Experts of a small language model.
Size: 8 layers, width 256, vocabulary 4096, 26.4M parameters.
Experts: 96 SwiGLU neurons an expert, 3 picks a token.
Below are experts of layer 5 (counted from 0) of a mixture-of-experts language model. Rows are named router (the router's row for the expert), gate (a neuron's input weights, with its number), up (a neuron's input weights, with its number) and show model dimensions 0-255. Each number is 128 + 24 x the weight over its row's rms, rounded and kept within 0 to 255. Numbers have three digits each.
After each expert's rows: "gets" lists some tokens that make up at least twice as much of what it gets as of all text. This comes from a sample of Wikipedia text that the model never trained on. Tokens count by the router's weight.

# expert 1
router:136116124080161141112125114188111134147140149129144134134137092108135112180119124133163124103117126123141067106109149090154108138129136138150141122153099135120113110122089125144110125160132141116093142090117108132159165172149113118126144143119096150102160149133122110070142132129121109129152101139101162074168123142133120086131156135134155137106145088134137124166155115148085133111125181183154122158155133143130107118187116136132115129130155136144118138198084060120134097131154121133152122175108188082118124127085110143172127133087105158154134111100140134114171142129153103144106132104144162132115133139087115110112104101130160161143145148120101139157118131147122158154132102095160093172123171101088136144131133117137129126117110110099100129114135137120077154107140139
gate1:151126154132153075151127107152119129159131169172111110174156086084151151155135085125140131132111113133142104135118129126111066139088129167138102174163108173133157100127123145166140144143141150130125118141131154117106070164155140089170126176157152123072136134122120068142162123087093106101112138107105140102170090140143121119120148125121170126145129133109125112137127154126114104137119137163103158122162132086115100099182087138099094137154121159105133135127097116136098188152151116145138166156124112158108151115115126143161125098154114140084123098134102107172119138120123151136120123111143142104137144130111131085156145097149148149171156117150119105149135157124122165130111088105141140119084130112154102150134133155110093165088119118125150122122128132087102108115128129
up1:116090123155149139144087148155126099154097140123128166126141187080133149126138129106110172096109097092168099175113121107086102144120116137098094124154123194149105106135123108148135100102154117113114081118133155125107103125120099133100103158097103110105154125065072145152132094138140138105120115128145093168103132100085114130169073151094109155114106128162114151119115141102134137131135144125111089178131153138141085157130176096096141156139095129146136109144141099081135178115149143131121117143113114156120155136092087144113100129112151145178125113133185139101106135139129153116139118152143148132136114145148112133117135153174127121107156098102147134140106097109140181093118173089128137131141125120111138154107127111096145129127119147125122136141135136075136108119112109
gate2:134168107106118124072139164154119095125139147164147105139127095186156149199129115125136120126128126122145120146086124122134107135156156082136139141144126125108159145151124135104143110140113135116101108137121167085191115158099138138090098137168116085085121136124121091148182156104117144122145137093107168094114127131168159105140136133118141135139145121117127135121113162146087117153150180155127111140093153108117137117165088150128139137166118104148081149172138111108144119128100107137130121064130158124151127074076212116105082133147146115119110126146139167110117104157137142115126161108114112118164107156122133102115136140132148093139137116132119137112077101134117116170136098134145132102122128119110129115150139151107081125167124151138089123178127145117122117104116147
up2:119109101126097109159098131182137135178129113190121100114125123099132114125140094114158084125130122130140114160174102122132106171107107128123127120153130139184119124106121122155170160107114157099146168176107142146118165097139128134089156124132125158148173159109150146131147137143087115125119128156144122118122128182081103161110153142146114136125124083157114124176121087119114150117177106132157130154095191125139103105152093162104118112144112124152129116146150067105136150153167126109153161146122123099145199145119128171153144083161091122096130100116161151179100155140146137132120141168142129125142120122105133109127161131133151108111151095139149125122142081120135119146096063151114159114118120140131111123119133105131082146138118143125126145130101139130134096136147143
gets: " |", "0", "1", "2", "5", "3"

# expert 19
router:155084103126166116121140134151117078127124152184160153148122135145088150133116165141161172124103140099123110145140173075143130151086120129162132123137141098105143144147090135151110139129131125159099117131102115159137196110133104119094112156148095144135144146127149138070179124148109130148181176131148132107130120124113114107162152129123169155119147104124153145126133093116098117130169123124136111142142084096113098138137134112148129108118138138161143084165070096145149104153146130160148092129071146116101103159096124132171105175129108114115111130139142151112157161125134105152085158117112112143085137142110139088134126075126157142134151142148091126136130113141100153172153120085128124131123187113128139114128138143153130151101128127125095120088118162129100120095156144
gate0:137107151150125128148144088122126112160140149166147126165100133134162127119129152132143124113144137069145115108166164143164141147089136146113138122103156089118155130155131130120108126109107182127120134151112121123099133162115183154116162147107137160136127118094137109106141078107119117147180174094176089090140103129141105134112102132131139127159118100116125152129146112163107165109136082096144122122164159167182112128137108179121170151142110163130121149116113114102168163154159123146108166110105129110135109126129186150119122126162121100135118113151124152130128122103102140156090126099097065080117128157109145123130145131145168139133130168149144141111111122156123124121125118106110156142105168079163163114175184163110103131132132141146097132095113155120151089154110144
up0:113167076099089108103118135150163130140131120121156134130130137120116122159147133163119128137140085072143133117124181089126125107123115130142115114141095075085144153144119142122147111118117113025096115117158152133131133105149140184106137112147109149142080107138089139157089097119101147101161102061103150141130136111118093131082124177133176116127129114105106113107163118156122142164089139143124133148096127163079150127074177149147140140136131129147144174112084154107114155115112138131109176142139151089160138115126128135112177153158131130118097130108109129159140150073111116148154115127139106143138134125118118117097103121131168114144147125130131123161132119090132123164139120099155135133124166127124166153159121139123136165092135139135100154151137139117144142104135145
gate1:114105120135123115127135137123126155140115142141144142078133119111118163132144153139148141089123183138166137141164097109094093164110140127063173088151096149090126116121120120092092113114133083135084098125084145127116116103131167083111141133100094116079113152096168089112134174157127115112117161112097134121109146126151125099142127175156105180153170156081083122146126120065088121079110166131139121131143113142171149109128147127130150130147125084154141126113112135100129121130124120149150097125133150131120127150132124129148138169150135117144113134162130158143133114114102128103140139119137152102098155181130135147111136139084159142118121153089157155149088117110120112141094138131104123114102126088143111125184126132163160088142123102128140183088097148152098124114145115
up1:152130119106086131150152119107129152137098134129062143113139122119105130122115112155131140092102175093141134141141140098129100136166144099136118137128154138114155137146109120132135140136141108151115117149152167135172090100135155106115141108105128112143189092101114125118095115143117115094088098143195145148137104111164115115093144127116097092160123129135086089126156138163169112121147166133127128147094105144115145123147159119085109113110080084141189079135122139165093162121129146111154141151167158142128130141155151102142130140094108091126159127114143138097136088112085157117150097160115144183137139146153123113149129148087175159143152094155097138119166093134110112148120113164150107113111102150134154138119120163119153115113106126132109105124104166092111108153082167
gets: "h", "th", "i", " D", " first", " second"

# expert 24
router:142091131131146143154098104158115111153152136137109123121158121114094086132131150140140130111121132090138104102114126128156114085129093136137187156112103099137080123179080108130105133171100132153110120124103115135106119141149076135099124150145115113127142179156142116093121122146106114155156108109139109143125136127120128120132144118120127131124169108091181092165105115125137136141126158139178107117142148109191140105107114135126126134148159151167113119131135047143120125117177102141113116134118137106098172125109140103162132132129122141083137130105138155055181151139145107155104166108162133145083115130124100122134135130168122144148137153142127127184146099111108152138151143109137094155141139097079136120092159122172141156120090162145142152128141122189100167107125142
gate0:146100154114080157143150150123136126098140157162109138144094101080114134118100121149122122081165135145130127135147064101135115127124118147165103169077101137094112137170127128120077142147151124156127098148106094097066151112144080069122122129136120115136122174145137104149130132189116166106097146134120165126094132121068127152156130182118141091140170167109108091181090121103110133134113105144151162171164140163135113125140129136103157121157130118108137133103130135104132091087101129153119149123141121103137137065097142127105138181151155126133156122164143154134113107143139138116146103164140130123129077146124132150129110169145153106132128144143122140148147163122121143127117105118111124086154122111118094149128096131130138117149138154145171117134136127108150132143107167
up0:147178141108119160119132112166136112106107108135155128166146114116148142135161141184160104088080127138139136161125127120083147123143122114115158126126108132095148099112110119121126097134111141107140118129121101105102112155166141122117150149111120075103150127112087063118148104146140144145131131123142153151113165128108160123093122108118146138142126159137107130137140182144105120114118186140058178083113129153140130129140118182144110155117136131139114126105138187171118119159127094151160105123150101116125163141119122161123170112165143103147093144129098140139136103133102154103125125110156133145113123143089164110120153145123156111095144100086109126107082107122094145134126086188144150135080142148165143146158157107117078141078145099153151141151136161119121124127083155
gate1:141116124103163132167138145167152157132116184130114161141154121071154120151121129124075133109144100137136138124158114137159135141121111106113133149098092113114139122165145145145133160128114110137142080129112121141166086099105138137153143144108106084114095140109122133107132142097135073138155096132103151155137104093129135129158148071154141111185134115107122122125073115103154099135145148135105090133140121148124127174167180083126186139101161159127104094109146171136142116079140096143131160140114114149147102123128094136097124127123145146143130114134155154100140136173134146127128130147115157133104117164144096170141148121153164137144151166170132106147104097143099120148155106054144151159133081113088103164111126131122101147137110118120160137171099113115142126149146151
up1:144147081144115153075141149147129159143161158113121134147150135152114153102120144121140139127135169113118142140138142093174090092125180124133141148121122092122113144064109123083128171110096128161125153131091058138113136180114134129099143124140115152095120076128104135138113116145151116117105104158098100166140115177140131107146106149140093146155146094140148148126142104189133115136148114143086139093072143126104115139148108169125083134138162109137153107125107143165118145089138113124124114139123124128081153117179156142139124134169162160089116133130130100116089139150106087102147133100165130122145177141122114113139127154139151138092105105127157137100159149091112117130133129146095137168091129110140128159125171118110144134144078184134129122153096137135108145143140121
gets: " |", ":", "|", ";", "-", " /"

# expert 17
router:148123143091153131132127084163144099127130136123105102163136104104120110146115123143126127102101163126144093135126182087107125143103070117125123157165096109102127140192096132114109139124117177158136156111113098133145149145137086142104146151113126169138125130130179091130140115171094089141161150112116146096153129139140133089175136140137124167108172106157146139138165116126115118138132146115148094135147092108148096104165075115121135136143163147128138125127114108116154111144136106166130084124091161111087125129095136125171126165129108158108144148115142157078107133126131132162154120157115138159130132129102096080059086127145136142146159159163122120181126111142130136144147107129119115105136161083126122120082152160122161155132135132076111131136120135167089166111128149
gate0:103140129154148112141069154132137148101101107130157119124131179140145128143155115083152126089102094129123095151117144180124148068143134156137117100177171183118098131127080131090137183106116126140114157134165124119137107114124109153082149111140113183112167102129133099140131128127136076104149099123142119126135154128114139110135089149114121131131168082169101175122116142061102134092135112122115145142147107156102125126108106142154115123092122147144128157108135176112154082088114116131116152106139112129122161155113119110153127168122126130093106135148129115139134123125123131115158139084126083143101089120123139147088105098125115142110126105144099140163140132142122101104100146125135150129146149126147076099116127148110147174150131109152073133153064157137110144135124164
up0:121111071130163117094127079117153130144111117116117120167112113106128156100175101101140158092101083140164201135145113125129152109124154127196106123140095133110097129114120122115132169197113138130143126154091089107172114112128110164140124139118131174165125088144097117114109119129143077144139127127090139138131109128120121148172150164142097172097126130141140156151093131130146112128114093107123115110083139134142102116113155151151116124165132154116119116106148101105164130148082145140145113112139107150145126151110117121105145169128070117176113082127117159155138147135097100134109146099136095123141135148127093120106149158163139151131146153119101140124130143134088141142093138096143124129137155096147103152104136143108163134152093155151108147148097104169067129145122156
gate1:161144118098083144160145096159137087134133110152151131141129080106116098101076087137110091116140146121109148129158143131131088102114122139131145116147079119109121135153161142097159091084161100100194200106100123095095169152176099147102107136110113143117111136136127157154142104137111124107126079124081151173122133170146106132107082126127136129147117174178164121153150121163104128130141132148100163190093149131109124144091097133128139154128128101096105127145090106127104140160111138136153131148114127103092143132130149129158129175159135113135162118123099118114070132146109153149115116163125141111163137179100139125102156107107124148146149145130134122150137104134105110111154121118143161104099134121146102123139137087125132125134127131119147163127146150126156096162116105
up1:133109135130119148104085096122135154160121095149061129105097165095106162162122110135116120134098120096110127152126146127103129138137153134136141158096106137116124163123089155148117170172119137122132170118116138148128122119165111134106120121146138142135095152155164130163128124148131124140116114188114112136097107094120143109123078133168163135161130142157114090129125170125135135149115089139146109119148166123149097140145179125145144128176145095144159175132090143145115126148135117115143118124106101142160144119140118124083117105132132132130151113142147152155162139101162123127170160190122142140060143089148092116140103165147150155137099160147135161111140167136114125105114153065110080082119139151148123134117153130132133123163092093163092118131121160174176085113114122
gets: "o", "i", "z", "a", "an", "as"

# expert 28
router:155106140119194149146108087126176132129129159137124121146132100102122104167118136152162135113091119110118106132102157127111122139117082108079135128151117111112121121160109136111104157159125144117118167125122096121114120130134083156110125161123109134166159162118166148133148132137095097157162126068141127110123144157090099103181169095150131153103159105143141136121134125119113080090160151129149141122141115132170125118167123132129137134153128165154136119149126111108145099165163098103146088140104145101110124158116096125155103158085149133094130145128128159095139137099166100161127133122141182121129119110124141085086131100144156152136174151148078115155132085116108140163156113102160098155116145073100117100110134145135151124130106115082137145120109164156102157108173148
gate0:127116130106109113111087145120078142147081097122098145124123155110109136094111116125121120147119131151114119114158099151156126132104087132123103162089113107111125158161166140139119157104125130138164131135151159113108164125142143135126178102117125138127145094130129089132141148121114152085129182155143173125153139133144112150074172142136116136099087098118120145059121081114093123146110168147114174106167142066100108146147104129163104187157098103156114134124114156113135147152125109113128101132121154126123128124121125134114124144083112079119084169148133206108169139149160118124111138133138106107148122139075117147120132075129136149135144125137143134176126104099106122147127147123139135094105116124136120148150137075150125170155158109109168107142133137145139145162137175
up0:145119155129127129195132106121090136104138150152079127154109176111133113125147128125119147129110099137124124169090153154157157160116138126165078171130129112145112089172136171139146153120121082150138132125121123162162125123161137133122175105128103098119104105146149151103155130155131159114107108136082102119163174137160084174090104137131086124163146144111107187134131096130140125081185090134129139177121107136154098168139136162152140124110103157120170136160116136110089165121145144137103159148108125103127126121150160146126108122107117139133098113148132138112104124113112115176131134116098114134147164101130140104156126104144187130135167168149088125138118115137111155123143169105088166116134139074142128106120158113142146120119110094145116132120145114092154132106137094
gate1:112074094123154139116150148095142120152160172136148122168088139113080134139125119128136106136140176118162134111154137132098164134133169081172129109099168140164157092122140086132095157127069116120132169126140149099181111101098151129159120145152123101119100136152126138112152093141142180130122140158160134087107117090135127144083143115125118125110143133138110122138138151107133141150121101111134126102109162134132138149109123124138133086135089185097135150095108127112106141132110125176132131122114144154111123104137069117134167180104132100180137184078134142127096085105127107095163092128129127178145128177096143112112132147125128192115115138156132157135146099109142122132115131111137114142130129121124110160128134094116168104113142111136183128118129123095118111131156147
up1:102110143121120144127140137120147137124142130096118092148117123174088143156113094119139159117134133132161076152160144150158121123125134124123152128117114119185132085125126073121105144130133133099123114107117087133128107138145126147134099132127109116142128100107113114161153114134109126126144117130124114091163114151160092109138150153180149104129125159141110135115138138132109119133111144122147118081105104115109139094133084162126140116137150121112100159101120120109096152145153083145179109138161098147094106158163133111136114106135154118105105153129108104134108108180165102129112151125128201163118149130122145079175089087171125140170115065098168159156114094136091173084135162096101091120110146083158093123104146131096118131132118148132160134111078151074159113105141136
gets: "i", "an", "y", "a", "h", "ar"

# expert 29
router:125055134074145130121112079163156089173113169134142127117169120147128107171117129152133122100114168135141067115131144073132126132125127139149158151163099103086091097137121124117111116158087171149117102127111107144133123170137086121152169162147107161161120151118165148112132113136100134135145118117102149090147173143131083129101170135091148152088135105127157153146153113107126117125142125169148121131121112114121133080135120157145116169122139131113112108172117115157126115143169129113159093154085163093131134148133110115139113116079128160107135114115150150101146146103164105134104131121122152108110114188130106105142119127181125144160118130150133109171166147129120128191162102142152119130140122097096121115099112134154159150128130110114093134107096134124132123105149131
gate0:098168151082107124141127128174171162143116123121121116116136108184128125092125134138128167128125130126148122147111130133144112115123128164129132132133112134133150132138138130104163119110104116110124091085126089108108156128094167167116152173100122173118135129129144139146152101173142119122149133132085102156119125072091097110136094142096168102164112133158157090108141133102127142097072117137118144129147131158107151140140110158133121165119141132165097102173122116123140115153087151137105106149075098143144103125126143124134085104153106124121133086105167135130149135133111119126125142102095094132164147144142123136163137136144109106078091113098132134120104097100106113141167146147140070114084107100106085094144137150175160166171145142091155112094081118099147109169139095
up0:122121135134132105112083136126168147170174119144138146141132108123115104119113067143167096148117111125138129105142106117148133134133129083135117111110092097137117146161167085135133125102131163153090136092124129121107163150137136130105154116108127134130132131126126101123104142096118110128151123165131101111129153159163133161174171049098067139127143171104125135126087098065140107149131139139117143121134166100089137110137122159107158132132132109145175133132094132178093138105167093096103165099121120100077126146154140160108163110159117113117136116100092112139126136122136106118142088171140085117102129127104107120130158154105134126065115195132133140129117161111127104111136123128164124111140126086143130146145149168122110156101131119137110133126140115076175145093097136
gate1:156065139131130133134101150145095158128080173120122123166145149135147126087125141109141109101134110122107156112133098115162125097125137146150097144128105133138129125132101128133138153098097118098173090135128149105098114133109155131115157096169142132083091096116154149124126145124098138115170163133106173160164177130125124097140158128149145138130151088130132148105129108139115128090111178155163097128104117148085123128083140130092139118108182110108128097149122133163117122089129137135105129125118124136106127122076094103137111103083130172140135099111100147148090063134132141148090172178139167169087148145186139163139140167150140104090092135123144101117141131136135125143150104122120153140122151179116147119109099151134118153141165110128116120138169123106103138171141145
up1:127154163111124110118103102179090147127125142141143144137122128120112133134122121128170105113158150125087148113151160114102107121165150124130127106131164158125155111095073097092119131103138158090112134135107138152144129096091128150063108142107134146119099130159107086122126134163135175128128103122100081121121105109099189151140155136116172132128163121159109134131131181100102109117170156135122111098138169076138069117134141116113144160129126131136130082133121147136109139141122136138087134187142108111146114135140136114126172142121118160116106123117148133107065120133134117151150132061088135085137146116095120132123119140102121160129143091145160145141097142127124132094107184171126157146121173129105150138183114103170139108134110115141181154105125122097110148146151132
gets: ".", "0", "9", "6", "7", "5"

# expert 13
router:117098151121113128115084083157136086178134158138112128113157122095113102142104183175156131085116167113117104133108140067111113104135100114158158143139093133115121109161122110099140121147086137135112144112111099127122114156130121134120130145136089168135149160097167128140161109145087156148152108122147154090172166130110087117123137089084173148098190117137134154143164090131100111084148121155141148119145100145168133088102115133152124148152130144115140121120115078169136107136159108113138119136074145105108160148133115132132106127099110144100131113101143141080184160127133121134090166127125122129105114160124123122131097111141155154160134147164150140177124132138112129165119136126145092156115141090110136113080121125153143127108090119112141141099093129136102139083149142
gate1:148151138145109120127128109118100116123124129100146130124137111128119092162115125149082111093090129155099150157133131146114118111172120111111111141133127129126074149174119122131154162087140108100129124135137082132093116153158104138128096143133130107092160106100120137120115082110136150133096120172140128122114148112142137114111168134108146126099189121099135174133147141183149090154131112139121130141134116175115082107108127145112143123154101140098135113108176090121062102137117146132138161176130125107143135159153131121142087117110136163156114137128153138126152108102179150109110177131148136078069148158127135136087102108105117144132175146147165133137179138162131151140145160136159105138112091130149097116115082130088154121038118136134161139123115138120099133106104111
up1:137097114154105154137133099117165154112113117125100142145124136147106118113118158137140116114119170140120134117167162114182119119140133140157116134091144117142134073142134151091095135132118158131113179152147131055134148138106103159112156144144143134152116134188131133085131124147085161122125133126141141144160113122112121150148109106136145126156138138115146110160131133133066109100161154115105120095120136139126134127105096151147098121139087077146171142159077114126120146081123126085127132131104132102150116132152160130171102143099112138115136124164162133157124130148127138065105105142110143088146104182110152099127123093107059111091080162106127080064126142126075142081103136149147094127111108131145124110131149136134159119158133134144103152138147113147103097108145111
gate2:174139112135156113118135103175149157182122118171138118146138102111124134138146125144129121122134151123139146123123111141146140137148143106117140151101103129153114130102169098146149156135115147092140135118089113097046126124140108149111102129145119158127143143134124150128124132114107093097101140141132125169133116104155130120147163145142133111136147149135111106123161097130117135150140027129122153065164099104136134109154096161116129057135160133065108161120166159120146131146161144100131114104123157146143172137157114095147088166125123133112130118142068115127096165171099094107132143131118137124134111129122129133091089137096140169144126168149114086161089135094123112149141146114076119147120168130079131130118138170158164109089122108154101124143114121142147129142117118
up2:137162102130103125110168086137146119155127116130101125127112077085150132136103112144099101128142145125121141131105105140123131137150163121145155092120110116097121138106149104138162143162102124132118117141142105097119121147121118139139151090143158127138114142118134153113157084165141178130095138143102093176126148143157134081162120095165111146108177158132144122106128139142153086120117109120128137094121148048109143129090136148136076101128153094076123161112135100149133124188144104146109137126101122104151126138136149127120128122126149134096085167120073113130109125158125134110125118116113186126147128184156113141095157134108116126156102117138142150150136089118092172141112106106128136117121159115117152048115130136142144087167150156195120094115099091159136119119098121
gets: ".", "-", ".\n\n", "|", " |", ":"

# expert 41
router:149102142105108172171090097139150111155177164130138114135160136097080105155108148144124156068123141103142103112116123114149142087107092096137122122135075104129121120176095137100121127130111137114099132088083104146124132163135106127103113153129078154120167170143148088090124126129124147130178109101117125115156164142087103121164141142133137133088157113138137140132134101157077130094111146186143138145150130099158128115131126171122109149138148163131148103166113116156133124122142124153142116155092122110117138153079134097133112138109101138114151107106137132082174140128121119149112185149138115116087109135123106107121123129141153155180158141123124133149116133139130154122143135110127090177115147111084184150099126151149134134131097140100120137091095136158065130110145146
gate1:152107123158125134136141137116119082168093142135161113110152119106114129165112167140089102160134143124107118089117084143094103143167115129137115130128096096155133170121110150125133092167166155135132128125117109096106098103121114144116124134131193185134162125109156102143148123164169155115145105087128122150174097125153120139120158166122155118146106119136145100134123124187088136123152142100128129166135137158131094119109179116130156143175140140139107157173090117148130188130133111136090087148082095141140124124125164105120142092103134142093120134150125126110122137118138169177152160121078145128125151152098121112150153106192090182103128089089153154154134138125106155133141120089093123144114132109160127108109131138113154140137100124144150132125108147084125140117122126
up1:112152167154134098141095150135116151121128118127135120133097088124142152116189150185140178136104069150150133128139103117095122114119131152162086118136105150138151059116128125114111124138099120123164157110143109126165116122103125163162138096159065085143111091146115102118107121184141151086122126117166125091133138126126105119147156115142125142121127132093109121106172098136143169100080150169113151094096133141142107069136170162120136127136163082093131111127094124148123137115117137123115150132122097122088149086121131099156148109123155067139120146126170129194140096156133109118166104140159152127132169126114114132116099174131150119121128142138104135120131120133143115157119098135175101132128100148128099136150121124157133108141151096145123077127121138131094106109143127
gate2:172154162096181146104145141119123089102148098120095159170097116119126109157110141134153160149129129141182128178130137126117131136120169130149107121137140153166134082144112046073096114137106119094079118094105115167139119154147089138124139105107150143148113134146141110078150128106091130105150096153140141125107120151126124133125108120148129129113118140138144109108138124137179180178104138137124144159132111104186142097122158137089130140136138112119117188115118120110156100137098113153134115110159111130123138132129147130131095121124121162133180098111071117113144156176155131123158143095158106121117147115126125113148120117153125126150120096119116140151074110162142111084131128110107106105123115161136129163113159091094164144148133155157092144152111133121127128190159129
up2:142115115118134104114120101133122171108093164159107134136132098150111103129115158131151139116086117131111155108114134154138109120153148134172121084104125155132114135158116153098123146142109070135139126133159088119111162089118114145135108112128108125100163140104131136141169103164163131105143157077161125168102140123087104123089143146169135127156088118152124129133127108162127166168134137090124126079160119134077160119129183120121133154108087112136139119119125161091133155117136133129144144094137141134104145101138119116110144140159127116142139126145138091097143138104084094142128102113161091137114146100139162110173059114137103183145083152160115150179102156149155114128161145165087131077125125135095154139141125162097123112142120121116096122115147178125154071154122108
gets: " |", "|", "-", " of", " with", " by"

# expert 33
router:154117139111144134098122123158119115152160140167144134127154121087111094124139161133122144097101128072142089158101143118152087114115110132115129160130132131131104094162103138164103145180114127134118115119118127142145135158157142144105124162158089142131136136100115131115123100138122134147168100086131120138178153140138129110159155139095153138117124130116159110199150101123126093143163135146145091140171126081155132096146132108152125171147148131179134096159091064113109109119154115134137118114133120125101145157111104116144094127092125132146115127110138131081177118097110135165134148129156147167075129183096127097114118119161134143128129173156132111146172129125106144143173114109109085146105130098110125111095141135145147141155132187105123139099130109184077167101121153
gate0:144103132180115165092095116149107126104141100109122144125142124157144183103153105140121151086113117153135152131111128117145143109146127118109109149099218138106149148106125095117126159101112138125119108102154104123085100098115154134139097135100136094137108148126100160155115141120133104140133170120134124121137074148146112083178114141146088142118138145112133144136100127133113102117126162141121132125112135111155075116107105136165102134189133109120113108118125175132121116146192154088149077133120113142122128169130107137120122111109106153136167094143168117119133154121119130122116146189140158150129096113154148127168100134155121120097144156095114155109130167147112084145133136130120132112138137092092152119132125109154208098153122091182140163125146127171129157136157148
up0:123105185131145097089112125119138079164133147111137124092107147152157123094129176148159126144119144153123115114131148105156117082159129142137122122140133115114114095161142129131122116172165122176101132146133134142100106170122150113132165145088118089117100116134138102145166131114133128132113142132117102145170140101153125119108140120144161133130158138132169114123154167132106132120100148110149167132123126168164121116136171110181166177072099124127115091155148157158152154114155126113128156143062111115152107112131141131145169137133108129113118149102105150142097119172116088112131106133161165115076180147075132104105141135111164143137101122083110144130083139134122140128067118136077109120156108121111127085142150119116105126142127189115127118095155104145119128125089146
gate1:149084113107158119120146149124080110118158143162117121105085136121100119142115120155130157129098096146153171135137157112155114067106131110100146165137150088066143074139122129187102135123159146162078130118156173090086127147119150154105141096119152180149093125108124125136154111115131083098169149122136117160126124116077116141122107120101150079142161136150134114130120145152131114112113171160131146097128120110140126162111157089114121167111140114092137108105158131102117116118144125129122112095174124126131100102120104157119136118124132141167131103154160109146191124082186117174141139117099151079130121121120152142119120125159078124132124128134135136077125123121092144108122134117129142121100119154148154129131121142102142139129135111105097122075120149176124158116100152
up1:105077154139159117069157146092108125138165127123151144159119138125133128153162094125130110113138084110145161136137111143122095112108142135117086149128116086165127150137125123135142106145139075108079103128147139111144123157133095123190151142135131160157102138091157153141179078138113109111172102135138116122113150166123109113179138169133095110106106093130125148086139121145126181156137134141175104116137141114130163069114130123160143133077145131089162114170133145141149155144143132103120131121143116157111094130116122096112125129122131128118138114126163119132131079117173102126128177119145141098149098182129150095121121119121178088151134101113175115141122121136138131099118161158159109128124104115155102057123109153157116146116127151113118133091133109149122112140156087
gets: " |", " |\n", "\n", " ", ".\n\n", "\n\n"

# expert 37
router:136094112122144146116124128121165121148168140144116105180174108140100125142131141116172125126098136109132128113091132098138133088112135105119117147159121131105094139127074089112132134141146124137098147093110075179140121126136146108129112153124122157159142113094177129115130096153113102169166108099133146073108124152097127105181155106136154125100149092140152126177135103149099102116153146146170103153130084149147088111137124161104154126127120145159140145144097110092106130115149116167135067152120110129121169149095082116176134153078115126098103153138169123122119124113166101109063135117134143175110114116145127108122112122171158127146147139131112117129144100153117146169140104108154103145118156114145144140113156111171164148145096133106141163097091142152117138101146139
gate0:139127187099107126132131128145102127139149126123102127176096102146141180136139150134093113098123167118116090120148112136093116155150135109148134142147074108123107116134122122134130124118145173093115145119126117124148120108137112127178156137095111115151175123124151107139165097134143105133110075111125125142145080135106146139123134101126151135111110099105123092114115088123094137107114152204114118089077088132147151121150140151146121095135119137089100138165157169122149148116151135119117152133114058166098137119106119142115156132119096131099096117126130103126136147114158180124115129126072159123146118100135129121091089141113104142113100179155103179144144085167120157164136114116125128132094063137116087135144077153110105112142128095150141150145116147157117091156143125
up0:150124107132146181122111118132135150112143142112152147149137144122153208177073147115141188117146133139107120173153146146122154125142129135140114134142128102100171162129139119162131110129119151098145088122143152119057138129138100157139132135161166152126109156154102125170127137145118111100121159099111118144083132158150124116121091117138096144131191144118094129141100151148117134160142108163143136109107104114115162130103096108141114142139096114126162126138132063113151118175122138173111174142136110130149175119112113145122131139137153145102099135158164113157122106117062116119147120129106150139126184124143100103126136122121128122141131137141152109138131152118143088106099115144106087157084122093138169135116122134081100138135119054121117128135147091080115172119146130
gate1:147098093154171116119104155100180134126107131139111163131113145072146132066151170164200119137168120118152146100103136132131108117147126130137156077135136172112077109108136067146107160107131120143125090151138108134169147133119128133141157164099149161088163093124123144135158172114120110115139130081170150112128108135118127142142168086182109141179117130095126158122142123121133119137095126081165119147120111123067134129108160114144126134152124107121092149127153137079136143117114110119111134112079119142114134165151157139131108162146140119154117162084132168138159122147121132131116115131110143158127148121109149111141139108107131180119141144113134140155118117117132155142156108119140118114128174071126139114127143100121088104163123104156144086133131082138133137096136150
up1:125120099144153106154166132188139174152113122127154147136131111121135165112131095105124147117153117116122122134147154119162108145087141147104141153139105125068121079126109121132107124122131084103090140129143098135102074137134100149121134133154139151113127134142117142163129098118150182135148162107121134122099141165121094125133117157138140117104115125114121139157117131085138122149122135114149142138144096147088111100162141132059104135110119085124164097131135112099133145144132081134115105098054141154106133149121181111139122151141162111077162123146132094136121095145149125105119135150136140085161109146162118173102132097140158140143091152133169071129119152145140147136118127153149153117080103105187097110147129115124120149102155081114074081110130100135133105109077130
gets: "ing", "and", "ation", "ine", "ion", "er"